python train.py --n_layer=12 --d_model=448 --n_experts=32 --experts_per_token=4 --d_expert=64 --d_shared_expert=256 --activation="geglu" --moe_layers=[0, 1, 2, 3, 4, 5, 6, 7, 8, 9, 10, 11] --router_score="softmax" --normalize_top_k=false --routed_scale=1.63 --balance_loss=0.00246 --balance_bias=false --router_z_loss=0.001 --router_bias=true --init_std_router=0.0359 --lr_router=0.00159 --vocab_size=32768 --norm="rmsnorm" --norm_eps=1e-06 --tie_embeddings=false --optimizer="soap_variant" --lr=0.00322 --beta1=0.95 --beta2=0.98 --batch_tokens=131072 --seq_len=1024 --train_tokens=454300000 --steps=3467 --dataset="wikipedia_en"
Below are experts of layer 7 (counted from 0) of a mixture-of-experts language model. Rows are named router (the router's row for the expert), gate (a neuron's input weights, with its number), up (a neuron's input weights, with its number) and show model dimensions 0-55. Each number is 128 + 32 x the weight over its row's rms, rounded and kept within 0 to 255.
Before each expert's rows: "comes after" lists some tokens at least twice as common just before its tokens as in all text. This comes from a sample of Wikipedia text that the model never trained on. Tokens count by the router's weight.

# expert 26
comes after: " |", ")", "\n", " |  |", " =", ") |"
router [167 135 102  83 124  77 106 163 136  38 193 119 167 113 116 100  86  87 160 166 178 161  77 145  96 140 121  98 108 120  85  99  51 110 104  88 115 156  99  85 133 117 187  92 151 117 101 110 136 124  84 135 160 150 147 100]
gate0 [149 179 142 122 127 158 110 165 175 128 129  71 122 127 150 127 141 138  71 141 124 140 137 134 123 126 155 108 117 129 158 158  61 132 154 148 117 126 123 102 106 115  73 117 141 113 152  71 109 133 160 134 169 108 101 138]
up0 [178 153 139 127 139 162 112 183 183  89 187 108  87 134  88 120 122 129  46 136 123 121 135 131 116  95 176 129 122 130 107 138 105 198 114  88 147 118 124 103 149 132 127 139 190 124 165  86 131 141 171 144 202  71 106 125]
gate1 [146 164 191 183  86 131 148 146 103 161 204 144 157  94 135 175 110 142 121  94 108 132 150  63 146 132 134 160  72 123 102 127  84 132  94 142 145 143 155 115 104 105 117 141 116 120 114 147 116 173 133 142 137 147 152 116]
up1 [158 164 192 177 104 161 139 152  90 144 170 155 165 124 119 161 125 109 115  82  88 145 150  96 156 132 128 173  92 132 100 152  96 158 120 157 143 141 183  97 105 121 116 156  80 116 109 136 125 163 138 101  96 139 122  56]
gate2 [ 94  21  84 180 153  91 114 110 141 156 142  86 123 144 111 142 145 139 119  87 115 173  70  98  98 144  79 213 134 116 211 115 126  73 142 135 114 111 155 124  89 153 146 115  68 137 145  86 184 148  64  90 123 118 161 166]
up2 [ 98 144 142  77  75 160 152 147 192 106 109 110 102 128 139  93 152 179 124 159 102 119 127 147 133 141 134 101 135 107 115 177 110 175  92 152  48 133 152 123 169  96 111 143 131 122  93 176 129 191 104  95 178 149 135 130]
gate3 [138 128 184 106  88 134 122  74 110 145  83 127 106 109  61 138 143 120  95 131 136 144 127 181 143 148  87 146 132 164 126 113 179 228 170 121 144 132 133 112  75 129 176 154 173 154 127  81 125 112  98 104 128 123  98 130]
up3 [143 158  83 110 112  93  81 121 135  82 127 124  87 157 133 122 105 121  95 164 135 176 112  83  94 135 107 150 100 105 149  83 170  90 111 129 146 139 127  56 145 165 113 119 128 156 100  95 118 101 202 138 150  73 115 116]
gate4 [109  92  88 146 115 161 147 117 126 125 100 121 116  68 156 118 104 104  97 151 155 131 122 132 151 101 109  71 108 119 147  89 136  88 147 125 127 164 106  92  80  86  94 146 176  99 154 104 130 134 163 151 227 190 117 145]
up4 [104  88 115 116  97 155 147 135 177 124 119 126  75 103 171  99 118  86 103 170  91 120  84 113 182 152 105 104 137 126 153 150 124 129 117 157 119 114  56 140 138 134 132 131 120 100 154 148 149 174 144 157 147 119 122  83]
gate5 [ 94  72 135  55  75 176 107  95 100 145 158 105 144 136 152 109 124  84  99 120  93  73 140  98  61  97 154 107 148 114 149 149 142 123  60  95 125 142 130 150 169 166 120 114 102  73 145 151 204 118  76  93 120 140 137 143]
up5 [114 141 170 115  59 105 143 108 100 146  94 124 138 155 124 155 106 101 143 148 210 107  56 135 132 111 160  73 125 139 123 142  89 138  78  72 175 140 115  78 159  99 156 123 119  97 123 158 184 107  68  76 138 120 137 140]
gate6 [145 125 152 151  90 140  84 158 187 142 137 170 116  81 102 127 157 195 128  84 141 138  67  94  94 126 138 115 135 109 122 123 122 143  90 105 127 111  70 141 113 189  93 158 109  95 138 119  97 148 135 172 143 144 141  92]
up6 [164 138 133 109 140 175 123 125 140 106  94 152 136 115 139 115 118 148 143  99 156 112  63  98 100 127 140 162 152 156 148 123 132 160 139  98 146 102  76 100 135  93  90 132 122 106 131 154 113 145 176 127 139 198 127  88]
gate7 [ 63 147  62  90 124 109 131 129 145 132  72 152 117 104 114  49 147 143 184 158 110  60 121 118 145 100  99 117 165 126 160 137 101 111 153 130 102 139 180 175 134 166 168  99 155 120 153 119 136  68  54 185 157 176 126 141]
up7 [185 140 167 157 148 153 158 115  74 154 165  97 124 165 125 219 124  89 100 107 139 169  89 100 133 140 148 117  69 158 158 131 135 168 110 132 146 136  78  90 142 103 101 177 116 127 111 164 160 158 195 129 151 111 151 160]
gate8 [118 207 113 160 130 188  99 165 126 118 139  66 116 182 173 144 141 138 134  99 135 177 161  92 106 139 161 125 170 118 151 153  91 115  79 123 117 160 153  82 183 130 120 105 100 101 131  75 143 159 110 154 178 139 107 114]
up8 [117 178 109 156 151 174 132 113 123 146 107 132 202 129 140 209 142 112 120 111 141 156 118 110 117 109 140 143 189  95 117 128 116 106  67 111 116 166  90  73 153 171 144  86 103 128 148  81 144 123 136 138 156 173 118  79]

# expert 30
comes after: "0", " | ", ".", "3", "4", "5"
router [167  63 120 124 104 110 126  84 109 152 129 113 135  97 160  95  98 148 131  90 159 157  51  93  88 193 143  89 133 122 186 119 118 131 129  78  86 179  92 124 129 127 130 140 199  94  88 137 120 123  95 142 116 142 135  95]
gate0 [147 150  61 132 102 111 114  98 128 191 113 106  87 132 128  93 136 115 153 165 138 124 154 109 207  82 159 102 125 141 164 151 173 120 156 113 176  99  98 104 112 124 169 180 151 109 163 147 133  94 124 143  76 118 118 195]
up0 [128 153  81 146 103 143 119 131 130 167 132 108  91 122  96 117 131 125 126 187 153 124 176  98 207 109 146  77 108 129 144 153 169 130 174 146 152 118  68 125 143 126 148 139 151 125 191 152 162 104 128 151  92  97 130 231]
gate1 [133 193 142 128 132 101 159  88 124 184 127 156 106 147 134  54 162 166 143 135 139 158  61  90 154 139 192 179  93  49 116 152  84 115 163  94 115 121 154 123 101 132 110 147 111 117 147 120 168 142 210 160 135 160  90 161]
up1 [ 77 108  95 151 109 124 145 125 120 155 130 175 104  94 146 121  81 129 138 144  80 166 159  93 208 124 111 130 179 168 169 170 157 140 152 137 111 152 108 138 173 108 130 112 125 104 129 169 117 155  69  98 164  57  73 170]
gate2 [146 119 153 127 120  64 143 152 158 152 103  62 137  40 173  67 143 182 128 126 116 186  87  93 142 149 201 146 182 117 111 104 178 146 112 171 144 150 110 121 115 117 166 173 133 132 144 136 161 138 160 133 189 180  82  79]
up2 [111 111 163 170 197 142 153 127 152 108 110 185  78  96 112 117 115 147 149  95 150 127  93  97 171 154 188 117 148 117 140 189 199 134 138 155 134 150  61 183 158 126  73 151 175 109 189  88 100 137 123 103 139 162  93 141]
gate3 [182 108 129 185 131 136  66  86 114  72 116 152 140 153 174 121 138 150 143 114 112 151  64  97 110 133 115  95 183 149 182 167  98  92 139 109 136 104 116 175 112  89 176 181 133 184 114 167  49 180 189  95 115 163 164 100]
up3 [148 118 125 153 128 146  81  83 111 121 103 151 159 173 169 176 149 110  99 145 101 132  88 100 127 163 105  83 180 117 175 169  79  76 119 100 123 120  98 118 112  99 176 160 163 201 134 146  87 172 154  79 131 193 167  61]
gate4 [148 170 173 163 109 117 127 127 117 103 164 108 159 125 136 148 139 113 160 141 177 113 150 135  97 155 149 106  79  99  87 112  72 131 170 106 160 125  81 136 123 118 140  87 120 143  72  94 139 151 141 154 133  85 104 177]
up4 [161 130 121 170 110 166 163 128 114 104 143 102 110 110 153 154 174 155  94 160 171 115 194 132 104 160 145 147  90  81 125  97 115 102 206 110 161 100 116 152 149 114 123 123 139 125 100 109 160 141 165 163 127 123 105 180]
gate5 [114 121 131 140  87  76 118 119 128 115 149 160 136 133 103 110 164  84 136 109 104 199 128 115  97 108 139 176  88 154  93 147  81 129  83 134  81 154 183 130 111 131 139 110 169 132 163  72 105 104  60  83 176 111 110 125]
up5 [ 64 107 142 148 155 103 107 156 154 148 173 158 147 135 123 157 134 125  56 113 109 150  75 113 148  49 118 111 151 170 185  95 161 190 163 105 156 101  94  84 115 128 155 134 150 152 116 158 140 115  95 114 129 121 121 114]
gate6 [138 103  81 114  89 116  92 145 122 134 143 153  97  54 158 105 111 101 159 134 146 139 115 145 143 135 122 182 122 153 127 115 172 158 170 135 119 105 181 118 130  87 111 157 106 116 108 156 161 192 161 114 123 191 139 121]
up6 [121 123 184  81 197  96 154  95  97  78 125 101 120 156 114 165 146 136  79 176 113  93 136  92 145 113 140  87 154 174 100 173  68 163 116 165 120 126  97 205  65 156 110  98 159  90 150 112 122 101  97 158 144  89 133 199]
gate7 [147 143 113 177 139  96  95 134 178 121 102 154 109  99 149 136 150  93 170 167 143 121 119 134 143  98 174 127 129 190 129 166 107 147  63 135 130 101 151 104 149 136 152 128 172 158 112 123 156 124 122 185 112 107 164 135]
up7 [162 155 138 147 137 143 113 148 148 112  88 145  85 139 208  91 122  89 161 141 125 126 149 143  86 109 206 107  89 143 136 186 136 165 116 161 130 138 148 117 141 139 137 143 143 143  94 119 118  89  71 168 123  93 135 162]
gate8 [ 77 156 165 121 138 110 117 107 114 167 134 131 130 122 105 127  95 156 118 154 140 138 174 106 104 109  94 145 122 152 149 152 139 155 109 126 130 147 125 137  91 138 101  97 161 127  46 146 142 123 149 128 135 136 178 169]
up8 [178 132 129 158 102 127 163 146 157  83 126 105  98 150 150 163 129  92 155 126 126 139 115 214 149 125 161 103 123  94 105 115 112 133 166 115 155 129 106 109 153 150 193 151 122 107 197 137 118 122 131 147 124 101  59 102]

# expert 23
comes after: "\n\n", "\n", "2", "1", "==", "- Years: Team /"
router [149 102  98 134  83 138 159 101 117  41 164 101 189 121  86 118  58 106 165 151 147 122 110  96  97 142 121 135 118  86 123  57 118 138 114  80 118 105 125 109 180 146 151  99 111 105 168 154 123 138  85 120 116  60 115 135]
gate0 [176  57 141 177 162 189 117 161 124 120 137 106 138 155  68  94 127 117 104 130 117  57 125 101 171 119  45 118 106 124  93 148 138 127 147 116  69 126 121 119 150 130 101 145 132  73  94 107 126 144  81 120 140 105 153 140]
up0 [132 159 159 148 115 170 120 183 155  95 129 118 139 184 112 129 122 117 102 114 149  95  97 103 135  73 122 152 130  68 124 113 151 108  36 137  95 103 137 118 158 141 140 131  79 177 151 133 142 168 146 121 104 125 114 127]
gate1 [122 123 144 109 129 102 129 100 131 123 134 122  96  88 143 149 134 163  79 113  99  81 170 112 151 131 138  88  99 115 130 134 116 142 126 146 114 160  74 135 100 114 158  77 194 123 170 121  88 134 150 120 127 145 126 166]
up1 [107 141 129 170 142 137  96 128 150 126 144 146 121 103 144 127 140 139 170 157 139 181 117 149 110  63 112 137 140 168  78  96 152 171 151 107 171 149 141  82 131 160 129  88 123  95 111 134  80 176 104 246 143 159 160 127]
gate2 [154  99 114 103 129 186 193 147 113 138 155 124 192 150  50 162 107 130 188 173  62  97  83 102 109 155 127 147 105 113 112 155 139 191 163 137 112 166  94 131  96 169 167 196 134 181 129 120 144  59 105  85 125  88 110 109]
up2 [159 122 115 121  98 166 178 167 130 114 155 105 207 161  42 219  90 133 157 157  90 160 125 138 142 142 121 149 144 123  98 122 136 181 139 122  78 159  88 111 105 159 170 192 149 163 102 108 140  64  80  85 108 113 101  81]
gate3 [184  62 161 105 159 157 124 158 147 112  85 133 141 117 111 104 145 138 171 177 135 128 104 133 103 126 166 171 134 168 101 117 130  90 121  68 155 113 206  92 150  79 155  40 150 132 126 120  51 172 151  86  96 101 133 138]
up3 [122 166 107 142 147 119 174  74 158 135 121 135 131 129 138  98 181 106 132 108 123 157 149 157 162 152  98 103 151 120  83 159  84 148 130 163 112 175 101 123 107 202 131 106 120 117  84 109 161 144 185 121 153 158 129  69]
gate4 [145  98  66 113 151 135 101 179 105 135 134  86 153 159 166 120 121  89 117 124 139 111 178 176  98 150 174 134 126 147 132 214 138 153  97 124 181 145  93 112  84 180 145 170 163 178 110 100 111  94 168  81 147 129  74 188]
up4 [ 64 102 139 132 114 132 111 160  77  82 155 133 145 113 122  85 116  83  88 116 126 148 102 106 157 139 124  95 111 103  97 136 175  47 112 132 168 116 163 137 152 145 120 139 113 182 125 136 155 129  88 120 146 145 127 110]
gate5 [107  48 137  80 151 159  96 137 104 195 109 161 139  76 125 129 175 105 124  82 192  84  75 144 142 138 160  80 107 173 115 202 141  90 126 179 172 123 159  69 177 166 149  74 125 114 118 169 115 172  64 152 151 114 173 210]
up5 [152 196 148 141 154 167 143  73 103 104 122  99  54 127 168 107  71 170 133 137 101 138 143 106 141 165 100 128 111 110 135 141 118 132 141 102 110 184  68 126 132  70  89 133 131 102 144  72 138 117 136 113 100 133 165 125]
gate6 [142  51 127  99 116 206 161 112 154 167 116 130 129  82 119 116 156 134 109 133  78 147 107  89 148 141  75  88 141 145 124 102  63  96 147 132 131 122 174  53 180 144 163 147 162 129 145 137 144 159 133  89 134 108  94 158]
up6 [121 176 184 175  61 132  97 145 126 132 178  89 125  88 140 106 127 130 118 133 136 110 160 116 132 127 169 133  46  94 107 144 174 159  60 182 177  91 114 150  62 121 102  98 123 142 111 130 163 151 144 133 138 135 105 106]
gate7 [115 128  90 139 101 166 128  61 217  76 155  85 150 169  81 170 129 129 134 162 175 149 182 130 158 138 144 122 133 135 139 148 171 181 173 164 148 157 146 141 189  91 113 116 107 125 108  89 135  96 130  82  73  95 172 149]
up7 [150 139 176 102 134 146 130 175  51 140 116 153 134 126 130 103 128 120  84 102 139 131  94 164  95 101 108 106 120 129 113 113 113 118 132  80 149 141 117 142  91 177 154 155 102 160 142 156 147  77 171 139 194 155  71 113]
gate8 [110 116 124 100 108 117 132 121 154  45 117 119 139 138 154 182 138  86 130 134 104  94 132 156 126  77 146 133 144 114 111 137 133  93  79 111 133  62 133 132 170 166 179 162 119 129 118 194 133 153 169 165 120  74 141 120]
up8 [118  93 104 186 153 122 139 109  93 182 132 110 122 161 116  81  99 185 141 126 162 167 117 119 149 186  84  93  82 155 112 129 136 156 151 106 131 155 124 141  52 110 130 107 119 112 102  92 138 102  75 133 138 185 117  93]